python train.py --num_hidden_layers=8 --hidden_size=512 --d_expert=112 --moe_layers=[0, 1, 2, 3, 4, 5, 6, 7] --n_empty_slots=4 --balance_loss=0.0141 --init_std_router=0.00964 --norm_eps=1e-06 --beta1=0.95 --beta2=0.98 --max_steps=6484
Below are experts of layer 3 (counted from 0) of a mixture-of-experts language model. Rows are named router (the router's row for the expert), gate (a neuron's input weights, with its number), up (a neuron's input weights, with its number) and show model dimensions 192-255. Each number is 128 + 24 x the weight over its row's rms, rounded and kept within 0 to 255. Numbers have three digits each.
After each expert's rows: "comes after" lists some tokens at least twice as common just before its tokens as in all text; "mostly gets" lists some tokens that are sent to it at least half of the time. This comes from a sample of Wikipedia text that the model never trained on. Tokens count by the router's weight.

# expert 22
router:121137141137142140109111130105174105081105179102165137144156099078121120129088146125151155151090127161084120155137152119143090114102152102122157119130103149108135092108103133091150067115147140
gate0:115171129116094128136163125108153134141128154164117154138157091111124134123139095100123144095103135131135166139126105093117114132139144129131139160128136152135108190126123121141133074108127114
up0:122076113121149125113110128108134121139111116072118118123094176117118130132117152110134123142134089131153087138143158154134131125130064132120135103123140104132146061105145147114133160150098150
gate1:107123136145107139155129145109166118121105138152136164106129149113106104139136132112164162126113110121108161121126095147092089128141137118148152146103137142107128122156125165152094137157116122
up1:120124118099149136132107085170073143153149147125132099158154102142159153113121097128142105126129116123130126148153121080158122168126130162109095102150146103150130172102144100136139173114144137
gate2:141132127092116114118141178154188097148087101117152142137123130124111177104138115146170152133128125112137131147133129147096119149133139137143108113117117131099143119062104156082164075108116119
up2:117142117084120118112119138127196112147105141155155126131113111133104144091097102142181134137137126145127121121116139161078127115098141107136085134131087108123090123078126125040145087102115107
gate3:143125106142115131108127123119132094131175165100119123108134178146131085157110133119136188165120113133140117149122113174149162130132127077128139143134131132083143124132101110152112136102122094
up3:136102131118153109139124122172110126149144122132139110120103157103157134170156158150130096113151144123081143093157143134160193151164115190114124116118097106153096105147118117112096149118105113
gate4:096167149116137153103155113160107135126130109122127123119103114140090134143133107138181126151140141123123107138123194090128126119126116127165140110114132135135089115139103127147125122168142101
up4:114158119119149096101156129149145140078128122144123083062164116087185100113108092103167161128128127141143142169154181198146129121151126110127093118083125113114067167105127132104157136140126108
gate5:119122065156145151129147096142126124091099150120116131143123145110128115157131146076151162132149154138155086121159133082110129095113111112108113158101078157126119133059122152135138151146145135
up5:108077063146161154124113119172114129130096122109164113099152136124135136140115124129139139128170156117144166138134148113145071146078086142137129148111125159154096204125095161138134074123156069
gate6:156141144144104085134153127129204121123136096128134129113151082163122144167147131143176146089122140140126160155147127116123105135108123127142132143120112165159107099139184113127151133125096135
up6:139138129145101131104131085149146121107101136120141160109146100165129147114129157163144144117106112108129143108119086108142154168110136141162133089110120109130078125123131103155125124089128142
comes after: " ", " (", "–", ":", " was", " as"
mostly gets: "disambiguation", " Released", " X", " able", ";\n\n", "–present"

# expert 18
router:130153132111089176134118146101113122117128156132140117129128104161123113146124139109141151176114133141108115134110168076162098163113139113116110161131097170089135146107132147127138164144107121
gate0:144118089160138120129159127135120153104146138105082117086097114127137137145133108108119109134177142125121162110102122090120097097139099118134122166145077097126162139139129132125199174125130050
up0:152137106132132131084157118162109145113120129151119108103119124126066136202147125120131122102152147154115116115117134084092142165132094174189100172132108151125126173143127107126159146123154088
gate1:126134138134110170139165097113143124120135083091120083152123126144149135144164123130153113097098156156152102119097138101129158157108130166138063163127087118107145125109078130125155142125127094
up1:143107139113150086108174180136138111139105171147095128148116060092144147119149139140128121115155111118123144122129137133142101123135101105176162143116139120104127122121160086141114141140123162
gate2:128145112146095189132135110142135090131138145127123133150131108133126102146127113113104146089167068150173137114113109169127153177119124135137147064146086125123141138120135107159114142128095144
up2:080119176175083109149129171112108153131128135121152136101120119149151173118155114144153102165114130111115097150137148119124098125140134126144113124086148086158120133115074120095075129149152123
gate3:063108133151139125096144118125159164129115148138092153099094167149140139137166123113185113139162114146175140113151133136142128146164127123127110114093115141116111140145088129116107144127159177
up3:149173150141120124116078108141118103123171094120133084165148080123135126093094093127092165120101151101113147151120120105113106143092120135103098136164123134112133140122175118126146103111124128
gate4:147122151160138133139138052098147105073117113133098138139128135126127101153123124118120119128164106129103106129120109134097119155142105133167145147137151147156116133124152152119127150138154099
up4:151157102095153137134108107159119131121152159077076144152129139142112111086140112113141143171115175118101125115102162133118135082124127162106104171112160158113132132142121129105139128155145132
gate5:128126155140191166132123145177108123136119139145121140124127135166139127111137062108083085128115163129167118130117160077138148141157124199128127128098124122107098141132153101126140149167135129
up5:104150092144102088123145099072155134132128129099119120158110167099142132121133180143177163153139096128096148138124120160107117132098120062130137152152148094115134171094120145131136124064123118
gate6:118164166124135119132089132115138104120166119109113142125122154110130087139120162119146132134114162173119160131148084135136161124109130131152106175123135131109098155113125115109173138116096124
up6:108150202109151125148120111128104103126122119102134117086112147177116126117144095128136145123137132147092128115125137158134098145129127139180138124159131113118057163148092103140150156092162135
comes after: ",", " |", " and", "-", " \"", " ("
mostly gets: " DF", " MPC", " August", " June", " MF", " September"

# expert 6
router:100145077095130163161128138131153144126152136103108144153097122187093140129118144110146107168141141131112150172100144078080141138163144138116103125147149143095126113105102134112146118116141146
gate0:087143100138126141150118156116109114115107171124120107134134161137115147086147147156157118170158134156120110142136140095126095116154116132156169092137131108130146092107079125124128145137151172
up0:129113136172107125129148159142156135164065146143142123135164105116148195083089115135140081117127140120125123131156134097123108120132145123133129062090123075164150093105084115102125099144126134
gate1:116110146082122151142111133149108107156138097168161088134141107125118099109139128098159168112096117164110131150127152108107104127118083115125139131124104109123135135131120111100160133134121117
up1:092138152163134127127166066135131118105130128113121131107098122121124128104118135141156161118108106087101121090114081104171111112112109136112115057083101171120148146148131136145136074149120183
gate2:117100096133085136128166142107160111137144080100102147136110143170129083106110146146170111117143102114124114119173111108117150132120108102153089089083095120118089148115145108134165163138081104
up2:129137081142113105125105111101145144115136100160134054117129096095154141122114203160146126107145147106111156125145110112127122147107157146129118099121098122132128129122154112133084129147097127
gate3:128122166168146127144157129105125149192142109125120101139123082079110140138143112134090124087126124102125156176119138155097168148149106122145167129116092147112120117118134096132124108093084105
up3:145128143141110092053114122121117077144135105157141121099155159175128050133113125139106155136125114158105168106111124134120140079108107170089124119099180129137111127140147137088108131126166160
gate4:110134123118112190095120159115132124116119151158137163114143091093141122142157126119112125089150112119150150141160135131166138166110112147157144146153125134106163110167159127128101093141137109
up4:114120075122120098138101113121150087080126136119113083128111154167086121175125119129180118138138142144053147123096139141122068166146156134129110100116119129170083126061090129130097161164126107
gate5:163110129128158119143154133134160133151128120128165181127125114138094197143135156136136133140149140086114143093128108184188134143130135117131193189121099141141164099130171132148182105108102140
up5:105141147139087142140099138136145161090127133121113101126142135091149057139121115105134117106137086148121171125105174115114117176128146130149086099131111127093074152128108135115097146131171105
gate6:097115089149113132166132103116140116113119111082100080179124105172115111129106213156115151176144162160123095138164099072115137109151118133126122129095117107137131141070136131113071151119107116
up6:126122168149128119141139092104100094106146114106092124143114139116074078136134140134112163133154170177144147143156127121133077125090180129114173132077129109152151152122142088116122117128124110
comes after: " ", "–", ".", "′", "°", " $"
mostly gets: " that", "15", "30", "17", "000", "40"

# expert 1
router:095132066128133176140096125156154142142104137112167121141128119137144091118110121116145135139166124176095136135122139133158121124114141151127142156155146144080119115095139137129119162089130081
gate0:132155129135131151131180118098119149114136133132156147128098149164088130095142105117182139126100135129177133139062126095130087109119143201126152111155158161106118127148098122141139126151152132
up0:138106141127140125143184120166119102141085060134143115089151105150101125127150114122129105084135147124143123108119161099149100104155177125121119147135187133118125111131174151127117116117125142
gate1:125131126146134120101120200140135125091115136167139133159152117009094136144131122110183123100191127095111118154146136157123108121120118120132137137156114099149146068108082155100123125122170081
up1:109109148147119115144156114080155148174140138122119105127136146187120072078121148105082112118135121164108168110122127136155141157119142115113134127119130107128138137152114065120109126095095170
gate2:083154166124118167124137110144164144141121149124131126117102141133152121110136115156150096127118134113133116125070162145147108105128054140117136118136095157116144102142130117101133089115095107
up2:091153129059112176123134095113144146122149104119173099120083106195152104103147099176095086123110125133084111132073141121116132107159094124113125153135105169119166117098155141136123130111138114
gate3:114101134069116136121149102109110112068140113131142156132134147174153156169136099139152117105140112144112120158116141135058121150087102137089122197097130159079136083169151133121134143141148097
up3:139107123165150133103123132148140156174169155113116112102092159129105162165153098137149113158131116161125143111111148125126104130101100137086109116084096140129114163110067137117109125118152128
gate4:105136093152154140125135118157163121137114142158116163113092130127145093132115087096101158125124133108156135128119169113134175154139098118150125135173104141142104158130138100144140145120129093
up4:129106148141135154105137057151133125081140125119100162094121128165171096114096120127088161159125126096160133121095112125116162159134141112104148149135166129153133153140148120124139129082157123
gate5:104152127106105130121139108083121110059111127124107117122142146130134116147147126142157140112120139150125120107099122124148129127118111144135106092142133129094179123172123089090118086116147211
up5:115136153116112143148126160087131116110125132083157122117106123161121131133135116104113081122121137128175116144124097083108166127094195128111104071134123075141166081112099141140094164123120122
gate6:134113139148123128156114130176105153161095137126129132108142118077140146149073127159149130149078091140143088119123100156141130124149131116115161150133142129169138134121143152108128049068147100
up6:117135166145134068144081140128145116213116140111139123199111127095079101094162086155148122110120063113111109112146119151149115105121125131113118127122169172150121077129140139137095128134136119
comes after: ".", " in", ",", ")", " with", " for"
mostly gets: "A", " A", " J", " some", " B", " An"

# expert 16
router:077131111112136138120097125099165142098113137112106113109082183114126117162150152113178101164147173119096121121172140092121121123117119129126138143115108115115129109111138170138117116151096136
gate0:152164140134134108091142110084128121126118143114124128140132113186109138105119164100136114143153086137138161089165158122149128170108101121158130139136146182132121108103135100144144189100149103
up0:146125160103122113146159147161086105139130172127097180085152123094150149116156142109122140107113145089151091147126135142124105099142151095108137114146106118107123150142168114107139103147110151
gate1:089124104120127132142139136134143162130179092104099107139091111107094132110112156081126092187142101140099128167140141121160157109084116177145130132134156149139138146090108097138118107129093106
up1:126119111110133127142107115121160186087106139095126127119102142163121129164158204102140153155129131110081154145150132115113139122123136126116144127176146127106096107151115133149153155058107118
gate2:128121102195126146109096119129170126108090066126163128144133097158162152125110132139134073107125149137115128120147129145131137088135157141124124107116115144072135154092113159127071099116159168
up2:139160106156108141127107113159155170103096081090104121098129110115150114136159149156155110123108123164099112125126139137108104068152131162110146112139126094159121144075106121135137144137152123
gate3:094136151103142134126145156126153114112111101126128154091115137122122122131123137080129096126138174129087150105040130167122153106146144118086122097133128122145117090127106161109114092131085111
up3:140130133141174112103129098123098157160146155129123109155134087117146145099153096151112179122156129159137123140224140140101124128101112149120176194076100138140079127118107129111152146091164092
gate4:115122133129106081097116139135079142086162120118152105145156122142156124127102148104133101150145104111129118133072118160124183179143148139166130145104128122069115088155170069152141121144145117
up4:148131117096121114121150095162112129185115141127111096146111135159132120103152112161138130127103126096119144137143131144133127090128106129102108117193115125162139146129124161120090129147116120
gate5:132124146156105130138095105176131115111138116130136135146086152104138140159123120077136117171102151133114121121106117127174128089092098156118161113104114139133132133135122097110139101104133118
up5:128114139096125154127136128106126138144124183072147061159139140142106157123081141180141158144117126124134131149181137114122153163155163103112085095156147115132113126180160155121120131132118117
gate6:112149146161095121165119154085115131088130123127109160169123149138122126108126115097150083145180120113136094152151116116124144143080140121170167158095152134119143107161158093151143140150120100
up6:093106138141107151146099104149123129143117113142171139124114119165122091110182124137152129131140117097099112130104123139105119111141170118107131118119182112124129148112132129137136080189139137
comes after: " to", " and", ":", " by", " was", " for"
mostly gets: " •;", " £", " be", " Votes", " Is", " was"

# expert 25
router:130157146140134133124135115112128106133135121133135184151128150142112152168112165136174157129148145128133159090125171131154133110106106125112112147112123150087143127127148148132147125152104119
gate0:092171147119159162165088153116157135156064118144116125119132133138125121099130128117084142149107147129158142124132118117133097119089152137125151121118091125145112131143102183103186182082083087
up0:136168112119145183135155130128168119101128154125142137118150094146073077120149122087061091105093155120187147125104129114135130149136126123119131124116072128174138165118135145104162118128100127
gate1:150102118117126164144100073096148141078138134096133121129137130090091143161121136128131153096112116121148124097133119137106136186138106123081120137121118160137114146089119115129172138134108147
up1:104138151083149103097142183140122083131106104154112142130109104162114103064113115124164113148124133113117143127135174106162138104107101144131161122118129132110136128147135152116109123133146145
gate2:141155100134116143138150109135111100149132107139136171143134135123138116160124124122130109110136100135108150136126107132124150075149122134150142114120131123083136086127144119137157110140107138
up2:161140101117122112168123081105135109151131125116145188120141135136120126126130124157164121127134118119138148097139095115105127058144145139136175128140110101105106145140134132140157123152105132
gate3:162157088127108115168087124105163147106125115154111146157158133142137129140116132122081138140123112155139144101114130121141158118110119122098123162153165123117121148074100110156137081164081119
up3:138117124157102135123149161098119127138121134111123119129151141108119125088143118094133118137142146099136126104095156129141092136135133094138121132125155150118147108111134124137161111149133107
gate4:135132147124123135076150150142136135128129154105173182129107118129097137110095143134082135142106114111093120123088143086128133125098129095111165119112117095058130121135149139129094107141149135
up4:106083118154110139124114118160149136125122139142135096081167124142137115104152123148156143095124128143155120136141112126161094113167153152125123122147114145155096127130094123119144143110147165
gate5:125106141130137131146090118096119123141133122120112130094123151108093158120142140127117158133170133119163141131113103144125144131136097154110129119134134110106138166129108155149156114107096082
up5:158119104130148119084163129195139111089107117153106104157142112172172139181088135115113113118103156120069143103133130126130125152123145116167110131125102143117154138102174111146095104164108173
gate6:131092154147167151173070155132128139120177152118093134142137127152122118110146172091164094154124123113163119130162147122125193158142146070124146155116145111127134122146136150151135121113108093
up6:113155078155131143135141104114118163142147136116110146079082172183154127182128115090118113136145129148157139121129117176136112146124096120165190146097156123148125131116158112118144102151130139
comes after: " the", "-", "–", " by", "=", " their"
mostly gets: " John", " time", " William", " George", " David", " Charles"

# expert 7
router:100128155147189133152099107120140123159088163139119106127121109113104134141136112120138126104103115138126145151088161163122120178095142119121132111116107081100101121122121097111173068145081114
gate0:126117131094141151118139125108096145101108114148118142102106161100125101102169107108163106115113142118138123151099166102131141117133131118144076117137149136131158098110134097153181086142113159
up0:131140136080116150140145140095068131126127132161121092149123153112111067076166111108138110125149137157170142137093162118143153095150111117140122098110136098160133089124140124141159110143111179
gate1:110177154130141093116135098117133097058151157096104137152132172193153123144158134111171069124095092139158140116152086127113077177120118124148169093098159089110143127127178112161110130144068121
up1:117107111141128117171098135109105122150098119118136123133163068154092145124139132117096174079135123106120127136139088141123147097129135134081093112178098185140102141133109157089171161150163163
gate2:132130115137147133149146115135135119147127086152132099190132116192139163119149111088097126142081133124162131125132123080139104168124168156125141108140125127139103145103154148121132160108123078
up2:162125153118122124131112111121126116188122122133096130154124135155141140100154106084085126106106119109149127161157105128127168152110131118169112087144118100118194143137131143097119101136114111
gate3:138112154125150144122115159141116080165124128180130151116147132118133120113172122120098135124089158102140117141154120141110123112121132124097123119160107126135124068121163137109137127176109086
up3:072167084154104130130155132132147133106117150112127081138102120167119140128121173103190122117201112159098140136138150099146149148117125132178145139087120117092156171110125100130105130107134179
gate4:182114149151123132111118138180133130129121134098170154157134156113118142147162126120173144119145104189110102118172155105107124081106122128140205144156100094105139081101139082150181118150078133
up4:142186091145122106127142227135146128128139127154122115142085143137103095152136148110169144141144134121084120116125121133109106100137123076151136136146159139120158090139118118078134121160099152
gate5:146122154079129121139135147120168148066138150129130138129116093119114087098148141111210112114133111155207153163141118191174105151154115128127130098116128113119118097104090109125172126108149135
up5:076128106157162125154158111098133136117148130183154116137139135147119123096122109110087120138111098113130139178108146110108118147147138103126113095133097103133074083115134091134065137107130159
gate6:113194138130149142117125138155124156103122162145140154121136169105081133110156079099152111100118121111167143148128165175108105158149159115110130108120157123110121089117157118060188118160104206
up6:127158092178125134144160149144107079114116089113143116147145168133083125138156088142125131119126126109154085141134168117176141101107149140113127060127155127136130098121102156067151111169121132
comes after: " |\n", "-", ")", "\n", "\"", "\n\n"
mostly gets: " with", "|", " by", " including", " include", " included"

# expert 28
router:136106142112102164139128118121140112152114141145093128113137130167090111154112128125138112090136141120101111142105133158139124170142129119124138131110087141092138082104129102112136139166067133
gate0:134129177110132134129121148150080124120134094104101125145119095125140189182130156094120131102146140145130127118144081122143151129140156133125123104101130125140137120173145118119143123148162115
up0:095109116118127114143113150113185106118150149106134148123135152172117119127132109124109078106113116106141135120166153122081109110136155153108141117162076136149136123107110148114169134163139152
gate1:149114125152169116138120133115183110113120100122131104139167124134099189075132117095112132125153147160130156190139156145109105134085123152120130136101149145115127089130137128077112133116117137
up1:086176157110095135133137119128166116121132149134174109092148148111144051122136120157188170159097100118155106099150096111121146128140119162128093120165136098136184099136132129131164125128092091
gate2:136084175120126102157140139149145160147141102136146159097139127178107108162102122098141130139089105153124110116128121128088154157140142149080174127137109115134147134122153137147156109148115118
up2:123145129176135149118132148084128130201117122155110113095141105121147069160113125110172131109122097146115154134142139174106140099139092084162165136146134137146142131111152141109136117115087132
gate3:144142144141116136105110117156148132107154111147158149125138145171097117173121138114130090129127132159132122148154138112123130133122139112128194099130086107134162094135088090080131130143149171
up3:100072095149099097136115130138129098098154110143124127100122115080139105148086159099084153114155169129059128108151130115097149134135138091144121136138088137166161125124093100160109080168130121
gate4:130137095120131163141125148106097101148122163140113116111089139157109136121042134102161162131138125155179138122167111128150121137130132139111153110132115116109137141135098129142115139114093101
up4:150164150116085130139136162123130109111148160126134095130123170176078121124117101122149170106120120154153118094132102141087125130144126120118148119148103135105160118112078094108065138130143121
gate5:150171101102127151136156159164154100148121111137138155137129118096130150110133100109176154120100138146138114157113093075148140085102103110127122156136113165117140111124140139134134144164152111
up5:134131111131118139113111147155138110074131098126133162121131117112130104120129135143167118116131124157143120172143112106137110096111126117129114129111106122113100081088168146121143124122095109
gate6:098117107132115100102115155156143125080108086151105145128125114088122109148140147123106136132081100110120187154091120143137099095178123112148160132186096133153119119117120138133126128107150148
up6:106088088132117060162097137113145133107140103125126119177074128106138159170136122106121114132168140119096160117118095101118125114138162129106087113123109111101109146130165161095073116117139130
comes after: " ", " the", " (", "|", "–", " it"
mostly gets: "200", "201", "199", "202", "196", "198"

# expert 17
router:120115166155031126146138130098176148113147124103150126144116108125119132123131159118157124113108115148124095151149129153134130187123143138174124146112104128129112144152159104095184099137088148
gate0:132123174117140141149146116151114086125129113179130128119160145112119138125142140101142122095131138149092124087085108134126127124138065133111119141170108151154148108137145144089087137155104074
up0:145142152122128131147130082123129106134120108100121165114108119085099118126130139145134156116126164119145120121124124129132146159124126158093109149166123175135143174145138147101151110141131121
gate1:151130105150119121146122084153123137157164137102120105128102126120165167112100095154153134125092125154137168117145111178191146141123151103120162133130133136098094136132061119139183072150072160
up1:120133172091135115128061080102121142143113124087127105125095143104144107128156125118125138134131129114147125127165132128147137133143130103120116099151115096095124149122142136140157165104163083
gate2:148149152131132135137143156118163118159157112140131107180130096145125173116155137128151114151143142145123163162129103112140125127122131112117133113116090156138155115128146138106134148078132130
up2:124171140144083150144144173142172079163114119108149114143140149137114123121143104145148109114106106128111154105135119123151125117087141081117166098139099149140147140129131116085099111121139120
gate3:153152120141159143150140181138134134121135162147124146115071134099142132116108138142159109130115158119091125150139156157145150133125094158071115135121131154117165097166139115085125130140115096
up3:140087135109121139182135102150144070131116132110113117142160114137098173146164098129095132145162137144147144123121099106114132159120137090157143126115122134116134132111160161172145140122142093
gate4:126128094110120130132118165119121122089149154117136148133108095137113138123136146104167149135138138109091143141147146131114130204119135122113096109140132154112151116148145077147155131119121167
up4:149143090135113134121114125122146151102144130066143124112101150148158111158119147124158155141122133123110127161141139118119104105137130110135049114153162135099114118136171130106184088123122142
gate5:100109108147112140158125127111107175100143147121131097134141155152128146109117124096181085125145156112078128121116150126151106147169137108131158103104074148145118143131100095083155157168109145
up5:184104172117142127068160148140149083120111141112142093119147149103080094102126134113118135116090120095142104149128121155075089132111100130131135159149160105126085154136119159209119128130181141
gate6:134146099148122106097144117158162175124119126131117162114144153095151120140164134138142120129114133085099095138146162118127109090132132164116105104100093077123135136144138092102140078151120148
up6:105088120102136123115095163119109144171115096100120157098091101146166122117120123098071130147134133110149144134121125134159134141130155139069139090140105145120125143157086145117101147121122108
comes after: " |", "|", " is", " was", ";", ":"
mostly gets: " ", "See", " birth", "/sq", " how", "be"

# expert 2
router:145151093112123171108136132147160139127096125095081114155118128152142177096148141107142134096159162116104121116091139147138108161089158121123089111105080107117125098105120150126135158132098096
gate0:111094095088132131123106126116127141160135132137112093160113119105138158122094143145072143149117121147108129114116145102117131169119162105162082128136142153111154164099106124141133145146144111
up0:119159095110159120102105139143135096122146117105116130133134121090110106111113121102107148142125148137137151110149123116169144172105117104106126128086162158060172117103125123089123116143133131
gate1:153133121127111141096105105116130133133117155147143133117147083156132106108110110106163062165123135133159149113139129146150123128120155128148106120136124129097171105072093132121138128107123142
up1:148130140120146148138143134122140120165146141145096150135113139153100120138112133099114158116090172104164107146155138101137140163132122114163122134131112139165113166139160121139152131172088165
gate2:110140156169111121108124119055151139129135127133118119167133102181109143128119116147116099111125075098154142197117109143113092150151151103117190155149135138170119177127161111141177077122110119
up2:131119110116146092149134119144102130119107120119142087193150102104141146137103155134110116116165099151150144108165146126116149114112114105114182100117111143112128150137134108099125113150142138
gate3:110060148127097155172152054136142135137119140134117130163085158113133128143119139155121143144130119164115147153153152154102119125110116118100188113148148136097134120139134118137136112115106166
up3:127088140125120126161147093134086135108117115138094141137133164096167148120098110138118150137170140181124130121154142183123115114111141155092171133112151124124144101142145109135106123070161119
gate4:133155142142131170126116114138120085097152149103125069122070154134122099125107148104158131160147105155133132104118065157107128137137154120139147137141134060099156114128114145139124115172119159
up4:158156081132117101156094131126113106116100128107137111094204113075154128153111133090067110123117190149154146144133109121123120091108132124111145092146122153152177154157101121114103126127134111
gate5:134154071110154147137120160109146134160126139127125121133071175110118091110154145133126172205098129122126123122149135087168162119140123156119111110122135121105134150175144180115153129109111129
up5:149143074123151152124098149134146127124124104140128128124099184125151130125158159109112150143112099106140149119136152122148130128134129144104093121129129107125117151183139161176115138123108119
gate6:115120101125149122100055138145138135137119135140132108105142145150140111127142133147147124134133152115090113123105143143124173116103143172121083116125128119090172078131149141137107137130116146
up6:097114159130147146119139121098140127158140148111127085136165151101122088126144151131141164144094152103121129127074131140127114118089096126120103143137127123125123128106145091130136143151133104
comes after: ",", ".", " which", " that", "%", "\""
mostly gets: " and", " or", " who", " which", " but", " It"

# expert 19
router:142109063109117169138129128127115135102127118136129133172112196102127178156105154104184147157117125131159153094127089138134152164138146107137133159139131134085130117117172160085156146126102091
gate0:140085098088119166116141088166136161151132113192115148129123171118148124130101135165139116142108147139119118140158171119146144125125120125149122154103117109065171132102121116147156140106144104
up0:132121088109090169108125114137125184152171091201105142138122170121148144090128122168149120156111135117115108153155148110157152113112127123137125128114119072101172158118104089135158147110149154
gate1:152112112118119164115131103126109130117099177111141106147160135093111104168116123128133130089097135143165123149094121117157128142136128131130115143110105136109147122141120134064115146123108190
up1:137103131131053141143129162140148118106126107102148118114135101111147123137108155184128175124132113119084084136087133107137149118110141128175110097154168133126162137099171123127125165091102140
gate2:105178132110133137149127099149104106098130118113113064110146135107165130132120115155147143130105138104079147100114160133104101134129156152145074126122144153064115137146134134089150105131136114
up2:102122168126152092125151120121134150129125154149099146148090086144121115182155146098091108074090144091127060127099122179132112133118186116192116114137115090099091116151155100136119102183101174
gate3:146166093064136126171128177130125113139096156162076125137119123150151157100133161124124175149153128144094135132108125142178112157157135121096135134081148136078129110138111143143167159117093083
up3:162111057096098109135133143146140128157090122097093096139084162099140167129140113150099144150144127131143180114144137175130111164148102099129176120148129154116131097131110162130115141125116127
gate4:140106092130136127101120117146138160082121142153097085128108131152122163115169113090148148101123129143103145135148164117136136147150120180135117131148128140087106141131146128157097167086137164
up4:179090079121140116158143160122082147131104123160143136169093126141087116175140115111112130146161151142134099157094124223119119130130175097141133153127135127099118120167136134151136145162100111
gate5:131080164094150132116120123100133134131138145145098164131129144140121183148150148101175094154125131175158147132118111127179172090124168113112130132125123098144136109088097078119162092177170140
up5:139140153087117125113146127124135083176131116157149099104144135148103149159111141151163123133119165165149151101142102123115133122099123128110104102105126130118111124119121109129120121122098133
gate6:126094111136128132147117102148133077146115165129082152106112134126181143098138088097153145152158138118113168149124088157130138082133103118158130153123119112150135148139162125106139121125091086
up6:154076096125106141097126122135144102164133121093108105106155102175115225095136105081127132155148138109100144139116124135134120117148138148086150132129085131152119122137144135115146113125084104
comes after: " a", " |", " in", " an", " A", " In"
mostly gets: "/a", " Votes", " JPL", " None", "PS", " Hard"

# expert 26
router:106119138176104160141148155091108138172115174113106122138102133128128140158121135125166110128164117130131121122130144126170167148083103126141159124127095109120120151131135126180140117113114118
gate0:121147125136113117138110083092147133059144184112146167126093153134158126150132151124175107127134105134107115140129116129128115134118114117100120096124138106116103102087084121148129153164094120
up0:149100138101126130121145118122144142115182143127123159135040095131142136148148153136114123179062139116122080126147104082112177139051140153090088151152121143119173102115148105111134134154103163
gate1:117161115109145142117088125143106165152119180101127119121154121098110141162121058118087114116098130101194101153123125142125173132129117122126137106191159148120135148118125149154102137125098124
up1:153134120122120121118157122128137116120103137127147089124168136136165177142119137150118171157108175106126105125139122119110105123063149143131114144142154194135066158119160162164115142154121106
gate2:137087116143144121101152105111173140144092113117117096134079116119135155134122191114109083158155128174131160147151159127129103103150129101124100114136115160105098143147095116171151102105132147
up2:141091128139147138135140107131116132133112073094148174149155106132106110169152116120082119098106110163150165123137109153066131145134143094114134150146087188115092144141134121159149114123153118
gate3:084103102139156135131132112161138147122143170127114115139145132073141124114146143161193125131114163132119096143115122134099108098143135151096123126127153136143093123159098149119113091158131124
up3:094147125170131115136104155112131138166144127116115141154125138143133180137108117140112135173133103121109151090132146141125149120111147121095156149139170162126163129165125109124116127096131133
gate4:111143157115152137130123136111160105162077138130127073092087145181133126128157125093104154127087146144201137144171126120202078130134171106110079084074126139123101144150115130124142100138080155
up4:149092128132145172109129123141140139181076125125119087126106187145142117108160142125108143113107144147145199139162134141122134123143127167155127108139099112132129165118156149163143121125061141
gate5:128107117115140157132116123134107114130126126116118138142133118125135132105080156124209114144149154081189124108147117117136108159130118159122130133185181124106155122094127128083120091141095119
up5:116106138162140101127144137129105151128136126107136113148135145099114134140105127125164114120143094150152152101147118139122093158124133122145155109151114124163129151116101106103138100134113166
gate6:107137157152124124124144142101105121080165116157142129116139144112078104093161114117148093135114141086096148106105137137126138168148104138126133114109143153122114129129126118106104132123111092
up6:115187102127126122114116188124107168114126155158136098181151095138079130179105092149170103126150133155140121140123141104188112152144145118100094117105126130127110103098118138128174139116114109
comes after: ",", "|", ".\n\n", " in", "7", ";"
mostly gets: ".\"\n\n", " (\"", ".\"", "\".\n\n", " into", ".\n\n"